python train.py --experts_per_token=3 --router_score="softmax" --normalize_top_k=true --balance_bias=false --router_z_loss=0.001 --init_std_router=0.0148 --head_dim=64 --norm="rmsnorm" --norm_place="pre" --norm_eps=1e-06 --init_std_qkv=0.0258 --optimizer="muon" --max_steps=8921
Below are experts of layer 2 (counted from 0) of a mixture-of-experts language model. Rows are named router (the router's row for the expert), gate (a neuron's input weights, with its number), up (a neuron's input weights, with its number), down (a neuron's output weights, with its number) and show model dimensions 80-119. Each number is 128 + 24 x the weight over its row's rms, rounded and kept within 0 to 255. Numbers have three digits each.
After each expert's rows: a language model's description of what the expert responds to; "raises" lists some tokens whose logits its average output raises strongly, later layers aside. This comes from a sample of Wikipedia text that the model never trained on.

# expert 6
router:088167141151154132102110109122090151158086138109125105078149156142126153100155161102127133158111083156135151154131085106
gate0:130152166105127124097093100143119132124132126085125127115155152130115113140173142088165189122114130146164171085125105081
up0:130158192104136130098101121150113151137153120080144129111143154120110116140167148102174175135102134143164148094117114091
down0:127155118135121161120160122118152145128108117136142114127158180127124099107097101112136110162117162170168078113142137128
gate1:149147141118115154072106148143132165125121135115133131174162110104131153122145141123135160134074140111196128131113102108
up1:129133133111103131085066160110114164130111149116137129172153127122164165131156117143090137120080150100193125136092111119
down1:123109118142108137122117099112087102137164154095092171122120186121128156153125145159139134135115114151139109104119136149
gate2:133149099167167159107098084113118117116138120091103128119118136141130143123142142093169151119105132164128149120156114126
up2:110087149099116106133132179132140134145139114140145140147140118117129110142114106172079103152168124107136104144099145152
down2:139097117125147071110153144087105175129122170140116157151160177103137146141080129129116150094173088118123172132132155148
gate3:138124164121139139079092155136118155127091144134119099101159174112151164145157163129142143113164118130144154117119146104
up3:145120119105129144080157128120103150117139144169112130125131123118128155125119110100143152123159122132151145138118128086
down3:106132110103071156110141154075110107144139128083111111133130162173131160140136078137123125117128156134143119159183175131
It responds to: Word-final suffix pieces closing a split word, mostly -ic, -tical, -ological, -ory, -al, as in Genetic, magnetostatic, codex.
raises: "ia", "own", "fur"

# expert 45
router:105133132131139141109096088123101138172121129116120098066134165129122124128182135125155146138098146131145137132124120112
gate1:137122118166114172121156115118153157148114118079119120133117139119158129134053130161104138134150093142125109181154103162
up1:117141134147151115149111109111082122144134135140113151087146127149107160083128120143127116123144152102148123080067164112
down1:154114138100110154120124168115174142107151096149123197163082122145166123128123124142116144156115096131137150122148123149
gate2:143108145110149190142077109136156156121130122092161097121085096117141115135130121175130124065117136127121145140117078161
up2:171116121114165155133071127156175141123127131125157123100090078132123081134137131177125124114090135115137130159121115165
down2:107133116126170157119087133111135135142153090082109132161085156105104148134155113106153104100126109110131098183153109107
gate3:144124110099129131116134119110148150158122108122145146158140098127121113125136138141115049140213120111099125128124098113
up3:138149118138110141159117076133090125150161127165149155156141126130113153131162129140118095131182120130165156172136090184
down3:144115148100127128110147136161143127086132122160130146140119137103168112118127101104153131100145166131098183078050144123
gate4:164156126136125116097080156113142096111130159095103080130144126131112153151121138128118188079091121138093124126119159113
up4:115112133135121119119115131123168095129111161118148095133149156143073160141124114132137142119098130144111116123106128074
down4:122120111134120152133102153109131150111158168122137121118131106138144133190121134092123126157113109119131131130197117113
It responds to: Period-space ending a sentence, often after a technical noun or a table cell, before The, He or In.
raises: "This ", "It ", "However", "They ", "they ", "He "

# expert 42
router:122120153174152137114123146160129139145101123102130086125133151131117155135170121109158156140084179123139174115119111112
gate1:074152141136134167145092099112082134132114128130112153127148159157134144098152130118134170159071128114140134137147117090
up1:177101118120125089112152184140176110131133124117137105142103099122140125140119119148121081095160134132098112146110138169
down1:090120120133124167135120146150141104119133138175104120123153100118103138182112114159096159135124127124148080105073115092
gate2:113162123137147095136100139103091114152106114106121139131151128146109115143157110105159162165057130149148143124161105112
up2:122144133121148112139156152118128135166117127123135112094174155131129139113109140133140173166093137133153158149127090143
down2:101140135092132117142115121116114164081126147131108112127156123137136131123108136124126119122044162086117105072121116117
gate3:096144162136144145124091105106124144124113128099095128112168145144155122128146133127123138110123109142172152131124136069
up3:161107102123117109125165153150144110139138129157162125144085110113100131125109125129138125144133146117086102130136119187
down3:153152108150118149162085171070061096136138107115134127163127136165143107114125126122125123115078087112135092141109118107
gate4:124140148173132134124106129111110147126105106163118099116127134126159137161189130136141151166147149138105112159131087069
up4:133129141154124133094107137106104141126110101168124079112126124133158131149163142142155148166145145144120140158146103080
down4:104125101127142157180099133105114101075138131133118150125138114105151134163109095143113138137134179130175067133143138155
It responds to: Standalone numbers in dates, tables and counts, like 27 November, 38 consecutive, plus quantifiers many, various, numerous, and colour adjectives like yellow.
raises: "of", "of ", "aska"

# expert 54
router:103146144174150128082107104187106143107108152112115115118165156135126161121141116105148165154114141156130111134130110086
gate0:115132156170114115153122133084154103123084134151142172127119112113155128141149154091129102072147132103113106082137121159
up0:129100165121118135149132113150157126139110115076096110156120158141147102097153112157138127128130129119137133095106134138
down0:136118123171105118117118068109116137126127137142106110143170141110074092147124114121119103123130100119132150123108130130
gate1:089077093112167126129105132119094069135109138165176080115109059141088106115158117135090138127106125124087114117141139117
up1:177180167140089131132152125129177185121148115093085168139145188121170158146112146120163119128152130126173147136114116139
down1:109142161159165097149112148108143107176133094097115144152132129139133138115111103101111140118112111144090136166115132112
gate2:118136154131084160079109092125115115138137117143132147124105149128136150116135105119117096125165137116119166103114110064
up2:135147159123077145095116094114124114137150112143154138128096137121140148136149119112114097129160136115118165107115110071
down2:112136128089149081102099166129121129099130138126138125120130079139084127182131174103113094099135170132153075123100087153
gate3:112135101153148107106146108118134126128121134125099108113134153114151121148114132115153079112121114141110105121144146100
up3:135125138107122138145113159140123134125139127126177139127142120148100131120136128131116151151136143123141159143112105155
down3:156087140116138160145105107141140116126161110120172119158119111130122115148111156137107174103148162168118087167136111122
It responds to: Prepositions with, for, by, from right after verbs or participles, as in directed by, identified with, begged for.
raises: "the ", "a ", "an ", "his ", "its ", "all "

# expert 60
router:113131171157138129078114091147117172158126110105104104134133149130138149094139146127114189152049108142150174160141080103
gate0:144141120087161085076075131125109127163116142151133134090133113121134107149141141095145122140136119129143094117115119145
up0:111110144145158156178153134135126108127103136074147139174116128130131160123121103142116136128149140144130127168126119130
down0:149124122151085144080116158123138166132115098126072131161122116145171173115102102162140132165136153148100166127108157098
gate1:115134173114158137084096140114092140143141127095134102111150165129136143112140115116139110104105138146131130144145086145
up1:143118088150107118165146122144164111116116128162130153140117090125114104136113135147115135158147113108133122114120166108
down1:141135108169146119127095127140114130124104100123117147122085108139124128135137111162118143135162132135113131121118129146
gate2:141155055093144090112079113150148121118163109139178095142137109142098102098096095119152120153121130155146119123127118080
up2:133100154146127156160138141127091115153128141185103140107127115126120174107144155135093140120103126145127140121116128101
down2:091132087094095160128117178153174103128121155091203142117127118137140158174158133110134122146144110113106142150129131133
gate3:101132107102150152122128166123143141119134129098156128130158123134095122127189107126136111134082113120099080147141146126
up3:142136123167193174149121114123096146147102132108111130144136130136124137142138141172140119161158114115139113105128148094
down3:112134138142162105147128117116143135169127149078140125103096089112123145094148114128134107117132119135094139160129086122
It responds to: A lone capital letter starting a split proper name or acronym, like B in Boot, E in Eubank, C in Corsini.
raises: "itz ", "iss", "itz", "ick", "itt", "ersh"

# expert 33
router:096141133147139131102116117129097129130121139098135106118165182113111138132150154112173151143096125154118149137118114075
gate1:134106105212123148116118107134139125132103111100141121173121148134140117139115116132122153178099131103128121108148169113
up1:127126094182131114098155115118166147130083105087129120158118093150124114143084138101139139142069146102144129108150140105
down1:159117123140116146125084143121171130084134117140137169162134135148145136138154094124097098072121136123118065113185089050
gate2:064160146181136147163097134156127135129148135101088089152133121131110155122134127123174146127146115126114109140114151130
up2:073158131182121138157110127161135140126153137120088092142127112133102152114145122120165153120155116126128110135109152123
down2:131135103166147093111140104164168086138161143131107134103169097114131133188133092101127142126150099162098116118142110153
gate3:125116147145109168135097139153119147137162117114108119127101112146125129126092112100178146146093125151113149138119059096
up3:099112062162125173166105135114124150171178143018104135091129178125138136141133111095158094148120125128118092139124099125
down3:130140176119151086135070144147182143112135111143127182104134133116122189126156162115118155120138116160125085118123118090
gate4:117104102098156140147122131136119167113158133131097109101126119108106171141135108111145127120160131124160115114123132116
up4:089120134078151135158110121139113155117149135117095085098137131086096181151126102111140122114125136131147124122119119079
down4:115154131153117154170146171128176099134146141128131119130138097130119156123131150109125116139136101120110202150107101122
It responds to: Main verbs right after a subject, mostly he, in biographies: played, had, served, joined, received, was.
raises: "a ", "the ", "an ", "her ", "his ", "several "

# expert 14
router:112148153156154154109098110150096137146106126102103102100147148146113176140166149100153157147101156148153158146129099107
gate1:086167128181132187118139121146130177145105139111126141073171135140129120134202144107104141119129147129140133142124120103
up1:170088127074138073143113142105131083112155115142132115190086118125132134123055108147150108139118109126117122113130136160
down1:129134152172124144141114125135146131142110091138099163114100121121135041140120110103144128151115098116136095107122131112
gate2:109154146183139139112110106152124107119131128106114074110157152137155160135167124124154146119068135140119111117116128071
up2:133154159175149137103113107168143101111146125103112072108155165141147147139159128132153150117063139140114124099122128072
down2:102063155137159118146091132135136095113117163105111098105139139088117126121135130107115119138149142139118146125167137114
gate3:086178146172131140133131111154119118108112141124113117123106146164159209135088100113150139158151131126126138128099143098
up3:155094095091145089105150159121128155147138112122127141143140104110110059109150127132119097092112140123105126108136112157
down3:111121102075125161133121132094102140135109113133151113149108139101111123105119124126136130121164158141168136155136166085
gate4:112140131169183105132094133141152106142107104110130116142166131179092127108135159127113130098069137124148133101140143105
up4:131110118096073155110159130118117160121159150144132132111105130075157134152127100121143152157182121136111135158118109137
down4:167116135180075108138120145125068145111115072099147140085113125129152146097159157073120140153134142124147176149133156138
It responds to: First pieces of words split into parts, often in tables or names, such as hard(ship), All(svenskan), Year, 180(5), Happ(ys).
raises: "including ", "across ", "who ", "like ", "specifically ", "nation"

# expert 22
router:096156158145153171105105117174125153148101124089097091104139171132106128140146148118153161151110132119145128159108105104
gate0:138154158168125093165135123119108131126148141147086078160103117134139098146181136178177128166114113112144131123114165065
up0:115109093093131155087117138131155129130118113116167183097146144122107152111083125064072139085136143145125127127144087202
down0:093090128109113121118137165107152154172138126140137124143140111137140156148121119152168146173142128148136100153110148144
gate1:054107135089132147118107152126099166110171110132121100147157112120125109152120150114158137190141122128118100076147133089
up1:211137114114124141131169106126158106146072144136131190102092172129108124102123120143107109045103134136134159179109129123
down1:096133145120160126111142129127125117129131103099142096121135114131153133122101078111112111103111085129111116133122150118
gate2:127131118157146157132158143118123143136096119067107151093142143132101113121154149195124110104103119122116133143130103128
up2:113124150109115114103136127111100092148102117146114140101123104093140135114151164166105085134153108131134145108120068139
down2:117082139113148129136132158106127124156141106156137161125104144148160143106144046146095132188152107138090152124127109150
gate3:102137128138129148124135083122158166113140128088144151114125122123174137117073171135138188140056145133120096168122118092
up3:116149103125113158100159132131170139128156123101130130089123129137104121115105152117122135144088110128150107175091160089
down3:190132129191139120170108151126100077152141167136167123175115098150097133155112137065135134092174145146141136152181134099
It responds to: Prepositions after a verb or noun, mostly on, also off, along, through, over, upon, e.g. released on, days on, finished on.
raises: "the ", "a ", "an ", "(", "their ", "its "

# expert 24
router:105170171132177139110107119128098135160057122109123119090137152145117115120159122112122121154116108143146134171132115105
gate0:159115099168121101106116133098126139163144101120173102099129117146151111120141134134122126134106144104141143158056121080
up0:129165134145131143149140121120125137118175126116110106154064131075150155149113143108094087130141127120104134089150124147
down0:106131110148177079111137097081098103137136089134147111130109099156097143144124148124111145112114101122102123165128170124
gate1:086124053117109118094106103098138073098100150154129134141152178108123140135137072136142146132128123133132142117098089151
up1:101140132143159116138168088128058133146109128096084114088133093116130131103165106135101146150108143158127125152123124095
down1:126129091126113124131104175109083142143141108148127169156131147113136146135162155119167143107145108157105147135134102136
gate2:125099185111139116156102110112121161114102109146155126147190102103119177097114152139145158135148138103134132131130131138
up2:132111122076103126172151142122149139135107112136099171130159150150134099127094134120123161148142134156102146141126131075
down2:104163110152127092093144171165145101114144138124160071104100101127151140145128133127077088158142132126161171177111144141
gate3:134158142047127107154117147136135144140106117186141133141111172153133041113106104160120162109131121149123128136095133122
up3:113109126201132145098164114131114111114138141077126131116155077097121199142161152092127111142120134105135139128157116116
down3:124113097152131123127131121172140110137080101130133103102111158095114115127136097097093115170081157102114117144138099090
It responds to: Word-final inflectional suffix pieces completing split common words, such as -ing, -s, -ed, -ation, e.g. stamping, convents, encased.
raises: "(", "and ", "in ", "at ", "that ", "from "

# expert 9
router:108137153168163172118094117148103131179080150105115108127141167158111142090148162117127130150086122150148140159143138109
gate0:158107109125161142173140148090169123139127140119135174137104141144084128087164128139157153128121144118129132112149150146
up0:078110151142105119085111111162086130117143114112130108127157130118161135158091143120122117137138119149124116137106104122
down0:093136129131112120143144103102122160113116127142104141164150137068119184107106132151140130135137111098126156112144131119
gate1:167117110139078097173133081112120116143152137146117151123119172120126092127119120129103105128130138134110141115128141089
up1:191098108145076116171139078129138117139135144135138161119122181105124084138117124135089134130142138124139128136123111060
down1:100118121125161178130144162081086113106125155111168126140125117078137160141132146150149164094104095124178147117152144153
gate2:105168148121165149110129125119066128144113126111046153135117151142151124145148123136112136179111121149113148107106163112
up2:111170145123157143112125122115058128146114122115048157126118155134155126145158119137104137179115118146106148112107171106
down2:172129085071100166154109113096159144122179121143100161131085097083134124153128156133123131161139126170100070128132131092
gate3:137145166198118112157142147123176185157121120144114106103097085134165152142152134112120119142138125105124152115144149098
up3:101122088094131146107121127139105082110133118092139161138157168113105109124087119144159150124119130138148116135111100129
down3:178105173112139131155122158118119148122142136143151095149139121113154125102090139131129109128122087116096124152103145157
It responds to: Lone consonant or short pieces deep inside words, mostly names and technical terms, such as azathiop-r-ine, Con-k-ling, att-or-neys, Lász-l-ó.
raises: "-", ", ", ".", "ina ", "ab", ". "

# expert 10
router:117131148138148127128115072123093137165114095101119133107171171153116119126129138159131137163075159199121153162155099108
gate1:115127112133143174185130148126137120113141142099181122071144112116139106127116117151134109132117119138112131157148098154
up1:126142103142146171180121147119125136109120137086183130082151126123129099125086117160134126121116116135100137159142092137
down1:142157138096120125119145125122137131090145166171148110175096153083120105150099175142066129108135155109103166119131142137
gate2:110161125174131159075138104139139146135178143129144122117122148113105072133105124160146089136157134116117124132122185132
up2:100165109135153114165139146168112173134138123163155146176093150127147160104151139119123141112080133136113111158102132105
down2:137110181164125104102140127136152188141167126161133117130136150165108139147114142180152132173103119150142149111109117135
gate3:080151170083141135132089157144152127146068114146116105113127093137119109094189090139143144137130120133133133109135118140
up3:084180184138140156104119145144151148158094112119117099116127129133119121092175100141157157109123115156137127107144132104
down3:168132129128149126117115107163151137119149115119097111133140116124151130107144110140129108071119150140129132156127160141
gate4:118153101095110152171124130130142105120151092119113129121111134102161193118175120123177158136082125128152118090131107127
up4:108143099082126137186124126135150113121144101122111130117116132105154208119165108128176166129085113121146114113135101131
down4:117102111119078131149149133141135083113128143101135140092135186141093143115085090078099142159161134187131107141129152148
It responds to: Mid-word pieces after a capital or first letter, often in names, such as T-amm, T-ind-ra, double-bl-ind, k-itch-en.
raises: "and ", "in ", "el", "t", "b", "s"

# expert 3
router:088147135139164123101088101129108135160121118100107107106146155146118123098150126096143163123100123148172137123171084096
gate0:159155115142152156123122136149085130112111140069092068091162143151119136125121145138132153155125127131138134124131128119
up0:114163129137161178125151120130126119122120118058142072072146120141133107131128142121122177158123117108126128116141133127
down0:123124127105103120124102121103131117103156145132152118142169091122120130111109142136102171115155127156149116153154107130
gate1:134144144136134140101116134122090110137131133070101071112121157145146084137129141169141151165130102143155172116136125114
up1:179141174131133153118094124138127106126147140084104089131115158120149083133129117145097127159104112138122160139121120106
down1:112112101074147116129103110127128129100138145109098099130095142148088114130143107138129126124129138120093110157137112101
gate2:107132124147140128076119144152168149142117130134097105124125147116125173115121150109179134115125117149129142132114121134
up2:112157103130119110152166132077107107121115149193104103168143138130156130106137130108097187115114133169110119147141115103
down2:153120104121122105107151122158157107096167073132119108128118129171124107127130145100130153147094133102153133100095083158
gate3:133135101118157149109059132118045133136173121080117086096130193116115117133139133157165124133103129144130097119135135137
up3:135114091115164102098086168142096153140161132068105106093135180128140129131114129157132124136133134127128106110116139116
down3:138104140125139175103123105122187140106108117144140112100109162106101141160101099098168129146135180115134197110101127097
It responds to: Short word pieces inside rare proper names and taxonomic epithets, often after a capital fragment, e.g. Eil-ertsen, Ask-ell, cub-ana, Ever-est.
raises: "Aqu", "Spacewatch ", "Gls", "Police", "Authority ", "Authority"

# expert 4
router:074152180135157165115100129118097114117101128130127115115133133169110136114154108117149137128092159153145141123132106114
gate0:167122104143119124142126145141144123102143104140117092127108138125129097108107090100120158058109137107125087160121147123
up0:162108122138132124134125148132133121104137100153119086137102130119133095102100070108120155064102146103118087159120137128
down0:117127141144154099146132139155168126105142099119099076138129170119132121108130122164131113147123106136115132113148144107
gate1:081171119128130151050087108122118111124147140120134075134106124135133111120179120148116148145114132151133095127136088190
up1:166078133140143111196143147127152149125125108123120192132165142124137159137090139096140096121117114107132144125117168080
down1:124103151133175104132096116149130164102110120090128122138134104183143109148116128170123129121127145109111111101109118146
gate2:137165092136077158165121112150086152140129141135118143149133143136077118109138104115113136126134164150145138178117108126
up2:108083191124168093096153130099154113125136101115141130116120106135164134155114136141126103149120097121099110092135133116
down2:174143154142092109154131148153150097120105128146109127082189150102153103117129179143099124133136121098125160129134112129
gate3:119169132101098094140094067119123098140076128099159154175148138143134106135173146149161125144134129142131177135126122130
up3:094145117129136105154117075116135124092134139129163131130150146174115114156158132154093135124138116155126152164146162138
down3:101122124129159092087110181116134113120148124143157087139089097113160118178123140119077125111107111131133156100122115115
It responds to: Short mid-word pieces like ac, av, oc, uc, im in foreign names and rare words, e.g. Or-av-ais, Am-av-asya, op-ac-ity.
raises: ", ", ".", "and ", "-", "ar", "in"

# expert 32
router:108152154150146144117098106188096150152110135106098104102164145166113149106165143090160158127090128144150155146122099108
gate1:113143158189160160149117126106095120130097114147115149117109134129119112125125117124135178141107124136147112149135145104
up1:072146108123100138178130120140108185152105142127126143127141122140095136144074130125101113154175121116145143113148142175
down1:165093143092107125123118120145141101137110103127122105092146109145115118112129108130167129138087098162135101115107180107
gate2:094172139137165123119101141134146119126083147085103108144141149118135114120163174119119157157120135142118155092128063134
up2:115168132133114128112135151146135104134104152123098106171116124128155115139133162137116144136183139121094153079134076153
down2:130137124155078144128158100163108107141131134102151142074148169169154135105098126173120133139123122183128115082105150140
gate3:144119191169139164114118131131130107143070143110115104076140116154088164128149137110147155133103127154162123174121163106
up3:133097153147176166135074127112161117140109125102172093067104148124092107130181130107103136172073130125106126193112148120
down3:121142135150089143131125160145136086100128171113148135167159083157121117133132171131121109148138141129119130123086117132
gate4:092107156166156156128138130176129121127112167108147116112086133160106128135142148139142136145065127174147143147113108082
up4:133127143164171134155134121127121116120150150149171118111120139132126132144131122151135150109113127171161143127124182099
down4:116152135146147086132120135115121134106108090144121108099137123121142123155110120147147161129133094101099134110132149142
It responds to: Adjectives and nouns, or their first pieces, inside running text and names, such as electr(ical), ancient, children, foreign, distingu(ish).
raises: "| ", "istan ", "\". ", "Family", "ests"

# expert 35
router:114147138146152138093088128119100148159096156097123110102149146154115188110151149102139181137104107143165159139121096092
gate0:135153108144120147109127128172139100098088121080110081104111148121107150145128114053143157142104116143127157115137140120
up0:132146123142122148106130122166118115102095138083114101114114149135102155140127128053134159161119119142118152118132134107
down0:136129134132108121147122164137177125141127155151108094151099122135072143129141125089127132164067177123117138152085131102
gate1:117111204165144141119134133168134143121147113157121115084176112141122163143211147138119146125137125100108119166094139129
up1:153149092074115100165107111115119113136106138084114152141086153148127110106039132119134104132123120157134140091128109123
down1:152140135093146112115150150139120141158090127143151151078064161147124103113147146120149114127147149133123110126121128098
gate2:137136109114100120102073089172113114116126116125110088142127159129146174106105161154127144133100140144161148158137105155
up2:120100134171174129171159146140130119131188101100114162129125114161120138137137135082130139145144138141095126095147179113
down2:135117163148136159151080120112138111143162093114131130090110128130133107161116134110118110138157112102188139146149114170
gate3:103181164128161127108128142127145142133085127133138140081171155142117125127160120138123178132117137145146106133126133100
up3:141081082130099128155132126130122118118158137130122124156085097107137126122100147120122087114162121104116132121135124145
down3:141135106124190154108090088111158125126121162154132148128161122124098131147123144115133136154139154117096118125110140109
It responds to: Inner syllable pieces of non-English names and Latin taxon names in species lists, e.g. Pappanamk-od-u, Puccinia a-fr-icana, Andant-ino.
raises: "vill", "houses ", "borough ", "City ", "city ", "Avenue "

# expert 5
router:110158136173156130097094122140110146130103159086104103100158168151127141114148149096142150129087120130158150134116099107
gate1:108106156157138128099078140125065143176086137109137114107167174131118126117131132106132147138087139126133144104130159136
up1:132103169120134145115092140134083149153067128111151124109162172132133107114132121097111148139098134120136134103138162148
down1:154118124127134143160131142126147128125142096098066102116143109137118114123123082153112117092121092122135121172125132136
gate2:121129157119134122056096132153132133129127151114140139083145140129141167142104129130183134127108136150151146130137073134
up2:134116110179131140181125091138136145132131136100120108158164138137114154099124147094182042109102114138154107142141140132
down2:098154165095146127117084111147127138125084123127123108134143125160112119158120119082131131135072141096065115105153121129
gate3:077193129139171148122118116141095164112136157121130127155175181150114134121203149142123132142173123109062099150113096131
up3:106157154156185150109122142179111106130143142116136111144152185118131154126145134169132113154168129124083115151128081152
down3:141129165156124138132121165157150173118111116146087125070152091149149117091098126117153140109098142118143143137158124104
gate4:118139165125100140125103089124123115153100122167130073103134143150139119122134127144102169178109127156158142131154129105
up4:128129100158173108123144157144137135099161135114133184124123113112124147138102126117157084076140129088100124145097114119
down4:141098134075125130109131114160129159135139144141186115126137190136130123134137113167122135118130141148149107093153119154
It responds to: Pieces of proper names and list entries in tables and lists, such as name endings, the, commas between places, Thai bytes.
raises: "of ", "into ", "hours ", "TO"

# expert 1
router:091134140158163123122112122148085126137117127115110094114168154141124171122162133104133155123093108158163147131147103088
gate1:122139194130169150102128145126109115115092129135132126122147144106165136116161157113091106117110121112111130109124109138
up1:134066119092114137150106087165132116136134110140099091138164089166133113114103126167144154100151148133149100131153118099
down1:161167102143110113117096141128177117131144133134119110104085092144116132109119154123145136156143111146162055126102138116
gate2:128106111109117102121146145111130166153128132116081150133101138136117126096085129191101134105151124149121112145118119141
up2:084162147120120142127167080092090151138116123160113075094131150120126148129167106113174129151111106137113135117106105125
down2:159138158128115083128182135091170151105169131145137202165078144131116091137123147130097083143092115131145103111141140158
gate3:086201163170091067080105087135125121121091117131144128127134141127160127139153132178118175147118137126162151128128086133
up3:087197157172087062083103090131125127121091119128148133123134138126163125137156133183121181141117138126163152133130089133
down3:123125118125120120104138119136200102107148125088109159143142093091146117190134110138158131148155149131136149164161125133
gate4:152166174152150123154144124129159107163169116091125162106134160102099124168157141122105179097106118128180121143104123075
up4:091100097100099122100128135141112156114086112189142102131132089147179143096110111138158090172125120113071148129152150180
down4:144137128144099129066114137126127138118100147104140121120145144176157115150132122142114105133180134110096172118158121161
It responds to: Sentence-opening subjects and pronouns such as It, She, There, However, plus relative that/who, and the empty cell marker in tables.
raises: "| ", "\"", "1 ", " ", "7 ", "of "

# expert 7
router:109145142151150151112113133164108171118131095102119119106141146136130162133156153111147169147094147126172147127126122109
gate0:095148163136152117128141129135169161124151108094156112117124160147153100098162134134130145053140134103137140168133151073
up0:093152163142153124119122130129170161121138108093162121123124165146150104101163136134142136061145133110133144159137145090
down0:121115173143078162136107082130107121089092138136110119091110164137121103138103121143129130152140161169137143113063122120
gate1:105104101127157140125120131082115155113074125197089134148128131110152142119121117123168120128140097132131144099112144098
up1:143154144135105114131123123177144097143193129057178118106128123140103114137144137130084148132120158128119113162142104163
down1:146098129078151122115102092092136111129140178139155138116160152091108141158153139122052145119134132168115110111136112124
gate2:127106170192104154101109131167157136131116129121138159116125137122104139117121120115146084115157114132116135182140150072
up2:128154080073156105153157123092092115127129130126123096144132124130146115142143136143105172140108141124138122075118095183
down2:126146092139138130124190076131120139136119087142112159114116171108151105092117122123107139159125143120141147134106101108
gate3:158123107135141169122102121135074098141237106166129142108109151145172142149143164117130151165086131131129141136131129136
up3:083121168134124106137126108110186159118048146100164105130135128094099152120142105122138080094140124117120109111141126135
down3:106103092152105152132168155135112132156148065155145125111150105164137104137150127144100151135158115140121158167103126119
It responds to: Prepositions introducing places or times, mostly in, also during, within, throughout, near, e.g. village in, in 1995.
raises: "the ", "a ", "an ", "200", "this ", "201"

# expert 29
router:121147176157171160093106082149121142145101133091114106099173155157131127100159144099157154147100156134145131156126094106
gate1:119097153105113116143186147134123172141136129123113104139123131168154079151157144112164108085138130135189130115129131115
up1:140169111151133138115060095119134088112142121119136149118119127088104175103106114140098146169114126121061125139128125136
down1:125125138125117105133117125149109127121152135128110128134104149161151139094154158132132149159111128127148070126170129121
gate2:125160146168125116112123134117163135130134102096181120101123131133135159129120118172131122087103125140111105149128137126
up2:146137093129127129074106128136129120122158116113151143119121141101137182142129107116164121089127125148128149132148136116
down2:165148136108143124149134133159094117172063171170117122130132123133144106089133106127121117156121190135124111087046138121
gate3:114118115140162155122139108148132112169086139118132137087132117138157130131128104103120113106130132128162136139116169169
up3:143111116140120110150150125106164124129134127129118137162115118105134082141101140167112136117116122139127151083126119087
down3:133140108128123123137085123114150149118137136121139108144138144125110149104134093121140107130137059114100134139105080130
gate4:102099105108147121108106099124160142131168080157112094118128111143118130112131106148127155161132101165137146092161123134
up4:096136108104138146085141176168100136137143082138176115146128093152150080149146121167139136144115131118143087093179139112
down4:126146095137121134090129099140118141132143132102093136167130166166092131162115102074133162178116105154114120153109115117
It responds to: Possessive 's after names and one', and possessive pronouns his, her, its, their before a noun, e.g. company's, one's own.
raises: "first ", "own ", "original ", "time ", "main ", "work "